config.yaml
d_expert: 128
d_shared_expert: 0
activation: "squared_silu"
init_std_router: 0.0314
lr_router: 0.00169
norm: "layernorm"
optimizer: "adamw"
steps: 7354
dataset: "wikipedia_en"
Below are experts of layer 6 (counted from 0) of a mixture-of-experts language model. Rows are named router (the router's row for the expert), up (a neuron's input weights, with its number) and show model dimensions 0-127. Each number is 500 + 25 x the weight over its row's rms, rounded and kept within 0 to 999. Numbers have three digits each.
After each expert's rows: "mostly gets" lists some tokens that are sent to it at least half of the time. This comes from a sample of Wikipedia text that the model never trained on.

# expert 102
router:536461514495517460488482521521502489477493523490481469492528501473496480497483479464467509524497560516493487488462532528513536463487470517525544502522499482451521548517520538509546497487502483480445513511464478498491482519484528491460498469468485503536546500476516510544532470525523527523482540527513557471491516506504478507534509519490515532504548498491506492473459524519524491468488
up0:506514475552481466473476517578488530493498498470455461538519523503498457486448506528472482520491493540481522509516492502505557503459497540516531485477494493511476498520505515467517496515562476482468477472495488495532526496489472478507511457525527517467505503557510480500493483473515508488524476467513526543478523531499515491508533484522487459512523507464453474514485503507526502500519
up1:493487509477478445497520516493513507506510519482472486503496471506486508441503532497496509503542513499515538502497490454468489537462511487508536535490412529512512487486481491527477513519451499508502552545500550511494494485516538519464480493526490499481465508502449498512500482496493548509501510486511508479505453533438535448475520520473492535500493498478507529470542504486473498492480
up2:483461452509492487484504509497504445479481466429506494449468455498488480533527494442498514512531490491522540514482523468481514508490449494543505513494514488525532521507476470533516509509484529440480532488506513502511480503476510538474482501475488499503485470525513493501538487513459564520511478455515481523501556517509496543517506518493490547491504479503516524458500484500497511477510
mostly gets: " MPC", "123", "44", "106", "107", "108"

# expert 8
router:521459516496488437501523551522481510479535524455502481492542497523481493520504494477493522524484544526508519489515519519479543469468506478514526497506499414490505551490514544522534463492507476488480519476466515512484510500498515444463496497460492501549533477509540493513506492528463491500512502525495522470458512540507481460500517513510524527508513505519524482469507531516539513495473
up0:470466484491520521492528492525480494522528514479425512464529529509532489531471498534480513494471506507539465482549516478520518521492491499517476492491493462509464513488554506478488529464529530565507506507483495470518518468505493464462518464487535492516528456470472488501536525545520494485504459539495499528489515520488504511523556500463519447498490541496499514502504507497509529509475
up1:502438518510487484473501491513468533500496506511512476477469519514441506524510513501461514486522506480507551452508516486517521480503444490512517515522476500479501501485514485532478500492530490546497518497498513504474551497422497474473517473477501466578504490500503480491538460520523484518505534510499536478506482507483535478517511490464521482547514533486476535499512554483539494472523
up2:530499468472512498443502534521490515521507513530468473501497501453496462511477464555502483527479546501533472523486545476444498486536530516519513556449520511515490479521477524528550521516474479491508504540467525511493518478521496477491558481508481468499489500540527477510487495511473513463502519509562476460493511502513476488490478514483492535519484480508489466479531499500508502491470
mostly gets: "},", ".,", ","

# expert 24
router:533467492505496450491518519523500528514537515489498466492528486483508495512486473490490508523473496501519492461478509521508509461492494514564556509506484432506488544506492523507546481479532482488496499458440489551517498492517483452455493496489470493579528505491543488502513509496485512455459519515489526491497515519505467500487500504482561509504499478528517510475487548501530500523513
up0:548532476480446470492494463512485452502515480491494516510486517493523452539508508500559504463546518514521514516504533505535484457536534468518483489524481543499505490509497491512505493488528509494506478525506490481532468530460465543471488533497472506484528502498529499499488464483478517525470532501523489516515537466442495443528485516506552495499506519522485532543524505474519473506489
up1:526504478544519509509507493470499547487492477516484494489471432492481484489521536506466479535501536512513481526447548489488507497522532503508499547482480475503458497481506518543514518503464459485446479465484525518530521470477488476502525466483521500483491469541516511495526480534464467488511491510504485469505526520546498465479514536471482494535527521495503482489552473528503544522529
up2:474488483506493499458488492505521522506502482488523494449502485572524481478488476518525517487489469521532474524488529540509489547489509474520495519534517475495526490515526467532498506472503498514492531475499543519538535524496488493508436503506458508460546480512510494496469459530478529489455518465465482525505439516472506489510522480504487457471442492517486484523509542521513507493539
mostly gets: "=", "featuring", "',", " Starring"

# expert 7
router:511467541493482462485490492502516466497496494492452460528522510478502473489504504479508501494489512494487468513476504528509532456461465495510533500515488494464512572501546518526569475450473482481483517500474506502490524553526518480479490502464484462540497526477507547562533469506481551519469516505504547507494515516499496515515509504486547521503516481501471511446497514497520490495501
up0:497493537444495496513512490479539482501452480492467540534471487488497515512466493499526474499495516534444490471500494536512481490532485493489485541497472519485530514494501533485475499527454488507524465463487481466531494492541459497479484498447515505528489498508559500532516511540543509542531445504536521497464519519488516532523491501503456513511479505526462471468535474518475491493499
up1:475480523517519516486479480538469494520504501514506463494531488513475489476464494443480466463498491496471512502444495515556490478500464517488491529475533503484529522503539459517503522458511526542496521482488463481483515499482490496487478502482538501558525548492485500517503481536472450504491521488510525504568439505515527486483532458519509492490504531533483452503511488507488544505494
up2:466478516495499490513453502478524515483477502522512499511487478495482533558527495549521497475482500511448493536528464519488499503495505522560475490473509526503497519528497567551497471445480492533497514498502507497476530520496442469496527514472507508527505494562549512521501566493506504478516491508440487512467488492546494525482503481531542497480494487513482494482500484485492501531511
mostly gets: " nine", " hundred", " six", " seven", "120", " twenty"

# expert 59
router:534443503538501465505501511505519530495497503475500461481529483468523484513476482489486501518481515496532478474464532516512550494494507517533537491484493467485499538516476516485538457464487517485463501545445446540485504525498503439501489470494516459526503474494512483496518493554484556494475527532486533495472493493515490494517509524505529484486500504517490491456536538531545516495530
up0:549554487470521486523497490521519496501543478478528445543489497493496523511561530501446533505534483496529540477531468460468517527532482488532486483481497491460498502500507534515506504532505483523508492519502495532532496487499509488508487478511503510539518505477517485488502485489468514485469498482510466483536567539516463485532506479466494486475439471454514533488488513524461501507501
up1:494477479518503507493475485466495494449526459516458541495552463508491488508527536477486524493496500475509494503528519453507523470510483440495540523469504452517520494468505515488494490511531493487469508499500500501499544551530536547474510540479476477521472467509476531492535501465490494481465521509523543496553450535508469519478532516499547496497481504526494478499474523471517521497504
up2:509530492518478516468451483457534493563539500470487521468485468472504478519491478513499527500474513512504452500490512475519483477477480511567495506478490437520512518492513494504523496510509515502446508516507515501510472474526487500511468489499494507497511509537477588539479503502468521529509455494469506552526548464503537514529470497503489505465481508486460475504528525501483514488485
mostly gets: " member", " President", " father", " mother", " son", " brother"

# expert 127
router:500499511488490505508493519522501512483510500458496489504507510485522484459506502448506525498486535503487509489526506506503520455471492490511542489489472464510491531531470510520540425447478501479475510499441476517516530515479522486470512498455464502577519463464504516561513500537462548495463510508473531508485520529523500528476518528510519509515497476509455500488516542510518496474481
up0:466510520504514506495477494548518469491506477494476466547513541563486524488499486466470507525509469497483514511508510499516507532523483464490522486508507506497466497452490479530565460484496462483532506512469546480482554446509504487478518523483483531495504472544509502505518512528499536523503559506473532483486479455515531483511466451465474536504519493472490491480527480504477515479519
up1:505484497488551473476460499512501468527504479522511495564532516523476525476469493494514524501487480506488490513500497517512508529504495547470499458488514533496516515478472484556514475486464481484497502496466522459496525509493508520467499519501485540535521463530499553474531540474479532494460515490420511528458535440483499501516462515470520490517499502489485503484507481535487488459478
up2:538476489543506509493484472467513497492535513431441460556500499502493504488497511523489505504533460528503480529529535520491525491484511475522480526502516479473529491551510488468496479472501530551501481498491562527484505520495524483511500467478514503530469491437464507492508521476500531519456469499496470534507535491477495518519521521493506517492527540499515494479482548483477454505467
mostly gets: "\"", "\")", ")", "*\n", "!\"", ".;"

# expert 5
router:527432491498477489493486515504484491495497504477450505516484503462486506525484464470501499511479519489484504522495511524520528455482461496515571519533479496433517529536531512515581500471487484504471478483463491476497495501511490508459511480479521479557517490513510504561539499504484537500495535523460507487522518529494488505539502530482516535523541488472501490482513503500542499485491
up0:517472481477455468505473503471514514547487478503498510518507482481496519527492513534557487490480524485531501484524528503476473500466516476488494525540517465485531478505519493522480508479510471513490451459499519458512549498500518493508522463523511493552545456517500544485467533515521462462448509482489489474537498520506518531532514497494508494468512490501513473502450535560538528519497
up1:529492484502458488486529482528485539506511483489470515494521502505480510481486466466495525543463525488475488486502483520526501492447537534496513456540478476512505466465482544503552466519508510503478504518505544512524518524480461506492467495531520497513506489532476489571557497521467522481517518535517499516526504539505512498492495496482469488497447510491519493544498489520535453538450
up2:506510502488515508525502545512469520456492499506527488486501515490537481540489475448508478484497500515506481512472512518512521470520428460491537478502479509504501560499523451469517514497511513520479513459455455547547508563471507488484491488472558508544491532496515486493493468502506504536513490503493460540481507539505511443507516487496508522546487475499457499514520505486486517505499
mostly gets: "Gls", "Note", " sq", " Died", "Japanese", "151"

# expert 84
router:522469533516533476505496519507517519533520501483455499492515467480511455518486458480491512532511525482479469475483518548518566474461467501526522510515508468480497514518477516538534472505512508500483504501381494533500529502494485490481495477476490527538498497521485491509524524499490495490539510486478533481447527535510496518479513500489545502499482497497506503459535538516518526522503
up0:538497545513538464545484476478506507511459499523474498510497526506543469494525462505518551501505536527454523492473484495467522482468482514523482489515465495506473489473529522456485517481524527440516470490471493517510457472569471525484477458543478512550476507501509486482502464530513490465503514487521498459505537486489527527515538501491509499477473511499470513492504507534486519494477
up1:517508494489486513475448482521521494477454500477477537542473530496493494505515529499535513490482477489540473490468501466504515467500536469536439503489500508512469532499487491537497491443500529486489488506489520469478504509544470439494527533438509500475471499516515544516512536497550497513489480498523485522495478544535503482527511466462500543484534533533492470497496498530491504530476
up2:494441466540485491484482498499516522477481501539500479519507479513464494494523484470493556511495495532492498513478571451502500515483490531507493525416504512525524480523479551499495493476476540550482500502473525488479477514474504498512457501475461504517525472474526508503527477492482509529494512498512480481555542493512496514516509462496510527475485516569530520484521518488471483523513
mostly gets: " •", " addition", " Known", " Mot", "*\n", " man"

# expert 114
router:551519508512504438503514542510522477527464525451480511490524464488508503493501474501490531511521500486517501481459530499510553483467493459546526504508505504428560545484494527505536481470511499497517492469454502529510545505512487477461514490480459481539499479492501512526518497517496514467511490479494527453496501506488491508533540527466527491487516492498513481514465523534498499535458
up0:513505530492480463493466487469521482518479462531499502508476496491529487540581485515536512506492529484517490522536500484517517470517519476499521529523503506485537531518516486508518523478526485524499459504493474475513514480494523485523491487515495473499504423453454455499514472493502525450488495502482526482509506507456496498551510551524505452474483463451515516467488538470522498512523
up1:535492525499512458504525494481518489512489509492517412489450520468528516511476462519480500484487491480511506497516487491481503488462497481533493509523502499502525492508478533510565461518503542467518540496541496525516489494499462508506489514523477448512454482485490484478462457494495507514456527545478525495476509497448514508525510509504482490487525493516503539494497576473501531465540
up2:516467501532497457527515476511481497531481443499523481520537521485497540531507475507508506523495524490499522494469493496497561502478518515511502508519480516470497467461500523491546477486483447491465465539492499519539528477464490520480510509471484510497507527522495524484489517527425523493508500464551508495523524537502462500503520481466533477459553444511524489512521472520491523509468
mostly gets: " b", " sc", " Sc", " disc", " Ant", " Genus"

# expert 63
router:504504530497490465476535544522490490474484537485464499467511478522482518532522465519505510504513533478496510457463563506515563439481514500540531501503461461495522561517460519531532490495502493489492477461471500513491494523508524447463488470450502493542540450500510505547515515481488499481487533527481496501473518522506484512486521504500533514497507480504498512461515515515511522499481
up0:475518508522534439487495495484462558494469497466456523518494513522511504470531477527463494506469505536520521488475479523529464481462505515524506539494457481495508517495481486474503497478458500477501522518489503513454502479480506469474483531527464496527501514529507514484502529513509522485502530507489534446502506550521514490480528525538508501540464464466470477525507534555494491446514
up1:504493514477488479508470526504536471505496501437489479481498517500504500505510479445486496498488521491500478539467524549520490483471496538521571470477460526485471499486485527529491519501460528483504486553492506512476516569526501525506497507499448495535536494512483485502565511482517514507537477504499514523488496525488557497504544499520520484506544475515555473480516500503492531481473
up2:529555482509457511514498465476461529528484488517454484509476517493483536520491450510520488508468508491526477505516525477535518503521486453535516471524502495457527493499516460456512482506508513534503447513494505509583468505507515478487495496480514497500511469440470480529534491529511551507519487466502561506496513529522509533481525518519500496503542489504494485500510469491478509467529
mostly gets: " res", " –;", " exp", ";", "};", " Set"

# expert 122
router:523465550511532466491517523527481502507513531482500486461518497527515492494490504455488524511495516503479514475482520527508545480458465503525533492513485407458483551492495506522515454490475497485453531485461522524489526552497495466484508479481460496543519484479522511503520511511483500488495524538502524486484500549497494472505508525509533499500514484530494524439482542511539515490504
up0:532559534456516505464477498457484455503500518474508487474509516462486509492464497501472503505483506502545482552446510505507522479470491477495508485504463484519516486530503476517506505483544477509503512492507503506530480512500495472513491433506509487476537526473496490519566534530493524502489469545503490509488528522530451557489455471510509520515500510468513487491508466472560516498475
up1:506488467486512475471499538490494535461521526493493457511470473479465479503527501491497542521506527545571529505500489475494501452515527504546501483474460489501537499496470523469504507499531484497542489500488549568484500479469563519488517510516501531511527496476512440479518485486485507495469528486517471510509527491491516470527508514515531500475490457467485483538454513488506481530500
up2:504487485504483509540532507545471489486558481525510496518484505502513483480491514461468478481503510506477539461485515535500499475458525461485484515514536488483502505509507468477508481489475484473462521456517521490502532486448511516484511507461463507469475498440523521482509505492494498529473492515509502500576502480529537504531459513433502519510560546503495526489496537510492465504529
mostly gets: "\",", ",\"", "\"),", "),"

# expert 112
router:518481512499493461506512520527550502515516486438467480523527481496481489501483503488501501504482501502482516455481513512486534464459472516530538523528476441523524539513514541514545462446495507479510522497457482514492512512506499442473475498457466443536513470488495527520505521504473523489490523536465542490491513535502481477472497504477554500486489480520506505485502514517520532524459
up0:498506476501511510525498494487523510456510480450487513465533522513510490534489505491459531526504520474526490478514548458519488498525485545512522511549509503498484495493548491488498515462539512504501477511503512453517525458500510479449477510451493475510447490525462499511521503477528504528506517460493497516512521557487459460504501512482508504563478549522471486533533468485463505466518
up1:516489518498485515519528505501473530489497485473486501511454484497494514490480523463570488519478508532478477500478523539491499508503513497475482521485509532473509510536532531516511484521435502453514504474503513469522511494505506509438523532471476507501481438512546522543462533472492494496500489469472478508516472547502493473524546449512492508490500512505476424465533504506487532493495
up2:491524517523492561512497509459497498528543437532467487508477525521523483557498480478507523484459467513495481490488465504503547493474454516470484492496578521467518497494551520475498512455512521480520492463495480487496528493477477477476500522483513524508506523473485522511489502489513506506512475486539494486512468458478487474523531451486463489465477463508485451469521488506497515491519
mostly gets: " titled", " Outstanding", " Best", " -"